From a checkpoint of a small mixture-of-experts model trained on Wikipedia.
Experts: 256 experts in each of 10 layers, 8 picks a token, a softmax router.
Below are experts of layer 3 (counted from 0) of a mixture-of-experts language model. Rows are named router (the router's row for the expert) and show model dimensions 0-39. Each number is 128 + 24 x the weight over its row's rms, rounded and kept within 0 to 255. Numbers have three digits each.
After each expert's rows: a language model's description of what the expert responds to; "comes before" lists some tokens at least twice as common just after its tokens as in all text. This comes from a sample of Wikipedia text that the model never trained on. Tokens count by the router's weight.

# expert 28
router:121090130150158134144135113109158111122145120150118141158181075155155140082083163129109098159093116159110164103124155097
Pipe and semicolon separators between cells of tables, mostly after numbers or headers in election results, charts and route tables.
comes before: " ", "0 ", "1 ", "\"", "0", "Candidate "

# expert 26
router:106155127123171171115128161129113108105097090111127121128101120138113146111170117084175148153148109133105118145117147113
Final pieces of non-English names and words followed by a space, such as Triestina, Loyola, Dereodus, mudra, plus arrows in navigation boxes.
comes before: "(", "| ", "and ", "=", "is ", "|"

# expert 49
router:153120158154152111131139159094094152106102111148157088173122103138151142171114133141105098182178119149134169144157125155
Number tokens in stats tables and measurements, often decimals after a point, such as 1.78 m, 45.77, dates like 27.
comes before: "| ", "|", "% ", "m ", "%; ", "("

# expert 23
router:142124125168097144100123151105151115138115169115119073126140093103141135188135104139115114144137133182084140142104085110
First digits of years such as 199, 201 in dates and tables, plus headword nouns after proper names, such as Earl, Highway, Episode.
comes before: "of ", "0", "3", "5", "4", "2"

# expert 15
router:153146178150137141158102135089110184140136129117086137165138154075162118103097155098130090173120125144131130124103153142
Final pieces of names and words, such as -ton, -all, -field, -ville, -ian, and All in First-team All-, often before commas.
comes before: ", ", ". ", "'", "\n", ".", "-"

# expert 56
router:137099125124125161105086106156120143117154095158127128127172121129154134098125155125126130131122113109131143094147118160
Past-tense career verbs after he, to, or who in biographies, such as began, won, served, moved, signed, made his debut.
comes before: "the ", "to ", "in ", "a ", "his ", "on "

# expert 1
router:134106129152139198121128127118121145087137123113098117160171123136172140128133114169078123097121165171089118134132133127
Short capitalized pieces or symbols ending a table cell or abbreviation before a pipe, such as state codes WV, CT, units, %).
comes before: "| ", "|", "(", "medal ", "km ", "= "

# expert 34
router:105094184121087116105091113105134109097171121147094084166146153116148148127142159129125079154104090174082120147129134103
Nationality adjectives and country or city names, often in chart tables or before a person's occupation, such as American, Kingdom, British.
comes before: "| ", "and ", "(", "Albums ", "City", "|"

# expert 13
router:129149106125162140148100116148136120128128129153158135129143096094098126089129148082144104098162113083174133179081123124
Prepositions and subordinating words after a verb or noun in prose, such as as, for, by, in, when, until, during.
comes before: "the ", "a ", "his ", "an ", "he ", "well "

# expert 20
router:146118127164162163119140161076151150109135169127107121151130122090168137176110119142140103083138144130093129114167104131
First three digits of years (200, 201, 199, 198) in date ranges, lists, tables and taxonomic citations, e.g. 2009–2022.
comes before: "5", "4", "3", "6", "8", "0"

# expert 36
router:144109107124123138107116159081103156112166135150126117154110130098151127167121121088114114122141089122099138151156149125
Last digits of years and figures, such as 201'0', 200'4', 1966*, and words closing quantities like century, old, 000.
comes before: "| ", "|", "– ", "and ", "(", "–"

# expert 9
router:139104123141125139108092143140163168157151126117149134130113136129134128143136091121122122137135125084120142079125160161
Content nouns closing a noun phrase in sports, election and place articles, such as debut, election, round, finals, career, located, households.
comes before: ", ", ". ", "in ", "==", ")", "."

# expert 19
router:123130151148168153110130138153115158153158105092113125111137136109102139101131119077088112110149134120117153130129129094
Closing parentheses ending list items, pipes ending cells, and line breaks right after table header divider rows.
comes before: "\n", "\n\n", "| ", "\"", "Best ", "201"

# expert 39
router:106153120118092141132128115112111096137194177136123137138138133121161113083158118165121128117111147140151097127083121105
Colons ending "may refer to:" or "including:" before a list, plus many plain the after prepositions and colons in times.
comes before: "\n\n", "00 ", "\n", "United ", "first ", "30 "

# expert 50
router:104167116114157145118130109189129107123138090132156129104166093104134096101119130118147130116116110085164101140130111112
Prepositions like in, for, at, through, near that start a phrase after a noun or verb, as in Actor in a Drama Series.
comes before: "the ", "a ", "his ", "their ", "this ", "200"

# expert 44
router:131160093153122083129133154165143123133139129120130126154114157148100124196160098118130098104092130095127129115107140159
Head nouns following the, a, or his, usually followed by of, in, or for, such as career, film, law, life, period.
comes before: "of ", "in ", "and ", "for ", "to ", "with "

# expert 6
router:119092084174113122135086180117072099108142138096145101125132120100147138140128123124128105163116124155085140172142128115
Country codes, scores and short cells in sports tables and tennis results (FRA, USA, 6–1), plus raw UTF-8 lead bytes of accented letters.
comes before: "| ", "|", "(", "} "

# expert 2
router:138155144135116130129154110129139079141118165137150110089104133147076097109139150161141170104124149126177123125109086126
Hyphens after prefixes like anti- or mid-, en dashes in scores and ranges, degree adverbs such as much, highly, slightly.
comes before: "the ", "and ", "but ", "which ", "a ", "201"

# expert 30
router:137139128142158139132146133089151112157162166160163117139112126127090129094125091128127132122163150112154119074140158146
Numbers in text, lists and tables (15, 25, 1,200), and "the" or "of" opening a description after a species or genus name.
comes before: ".", ",", "–", ", ", "% ", "th "

# expert 11
router:124117160144107154119116172100138124114148107119125084121124154151097140123137094119124158066130115132095118125127128112
Past participles and participle suffixes such as known, appointed, reported, -ated, -ized, usually followed by by, to, in or as.
comes before: "by ", "to ", "in ", "as ", "for ", "with "

# expert 35
router:116109124162141140125150186152092154107158143152148122179134106114111129120122131170150094125127114159135125147158098130
Closing seconds marks in coordinates, final digits of scores and numbers in tables, and closing parentheses after years or acronyms, as in 1952) or (NTSB).
comes before: "| ", "N ", "|", "W", "(", "E"

# expert 40
router:123151099118124117154144150160106142146108072105166136137121096113082132106096146119170092120112110113169131156104077099
Prepositions and dashes linking a phrase to what follows, such as to, for, by, through, until, and date-range dashes.
comes before: "the ", "a ", "be ", "his ", "their ", "its "

# expert 45
router:115087162128128150117129069120125097148140100112082085146135143063163147160105102149079078117126126134101145116163091131
Line and paragraph breaks ending list items, table rows or sections, just before headings, bullets or table lines.
comes before: "| ", "- ", "==", "===", "== ", "=== "

# expert 12
router:091145085046159154147045117071177120136133141153108157103143154103166127139127120140147134123127112162174161146138103156
Line breaks, commas and parentheses that close a clause or table row, and sentence-opening concessives like While, Although, Though.
comes before: "| ", "- ", "==", "== ", "W ", "born "

# expert 7
router:112107119122153162149146152119118121174075109138098137149149118098096131131098137163126139130113105134135170123113134091
Pipe separators between cells in Wikipedia tables, especially after a country, name or number, plus some dashes and semicolons.
comes before: " ", "0 ", "— ", "1", "1 ", "\""

# expert 27
router:100156122130133139104112132147102124157171100099087092115118139149102135145095141104094112116108096095147122153116070105
Bullet dashes starting infobox or list lines, section headings, table divider rows, and line breaks before these, e.g. - Released:, ===.
comes before: "| ", "The ", "==", "Coordinates", "• ", "Country"

# expert 33
router:098141140156127140129119161101141117123147154134159137122151136077114153100100076163149117117114118108125130152128159111
Sentence-final periods before paragraph breaks, slashes inside URLs and DOIs, N in coordinates, and colons, semicolons, ")." or "".".
comes before: "\n\n", "\n", "(", "com", "\n  ", "122"

# expert 4
router:111129090129136120108130101177149147090127148094103124131132152099158132173132104148111133139160088156115116130157117128
Nouns naming the kind of work, event or institution right after an article or modifier, such as film, album, song, District, Award.
comes before: "of ", "was ", "in ", "(", "and ", "for "

# expert 47
router:122087107130138170142141130081106151114160170136104128141137154099143127158145115124138061112117141158111161115146154173
Closing quotation marks and parentheses after nicknames, quoted praise or titles, as in "Naz" or (2025 film), plus closing %) in table cells.
comes before: "| ", "|", "(", "\n", "is ", "and "

# expert 53
router:133133154154152120159095136133129116110111143129140131170176141106161142083121131116147147161158121101113133138136178142
Short letter pieces inside words and foreign names, such as ph in symphony, S in NASCAR, sil in Epsilon, and UTF-8 byte fragments of non-Latin script.
comes before: ". ", ", ", "on ", "on", "ed ", "-"

# expert 17
router:142163075131144097114131102136164155142110128156094131147112124078127142157115133105101163114122132092114134126144141115
Nouns after the, a or his naming roles, relatives or counts, such as number, member, President, daughter, usually followed by of.
comes before: "of ", "in ", "to ", "and ", "for ", "from "

# expert 8
router:164150107103166124125155094137113130117109147163132119120138140149116097171143134116082154140126087083142109135173098132
Main verbs after a subject, often third-person -s or -ed forms in plot summaries and descriptions, such as took, agrees, insists.
comes before: "to ", "the ", "in ", "that ", "a ", "on "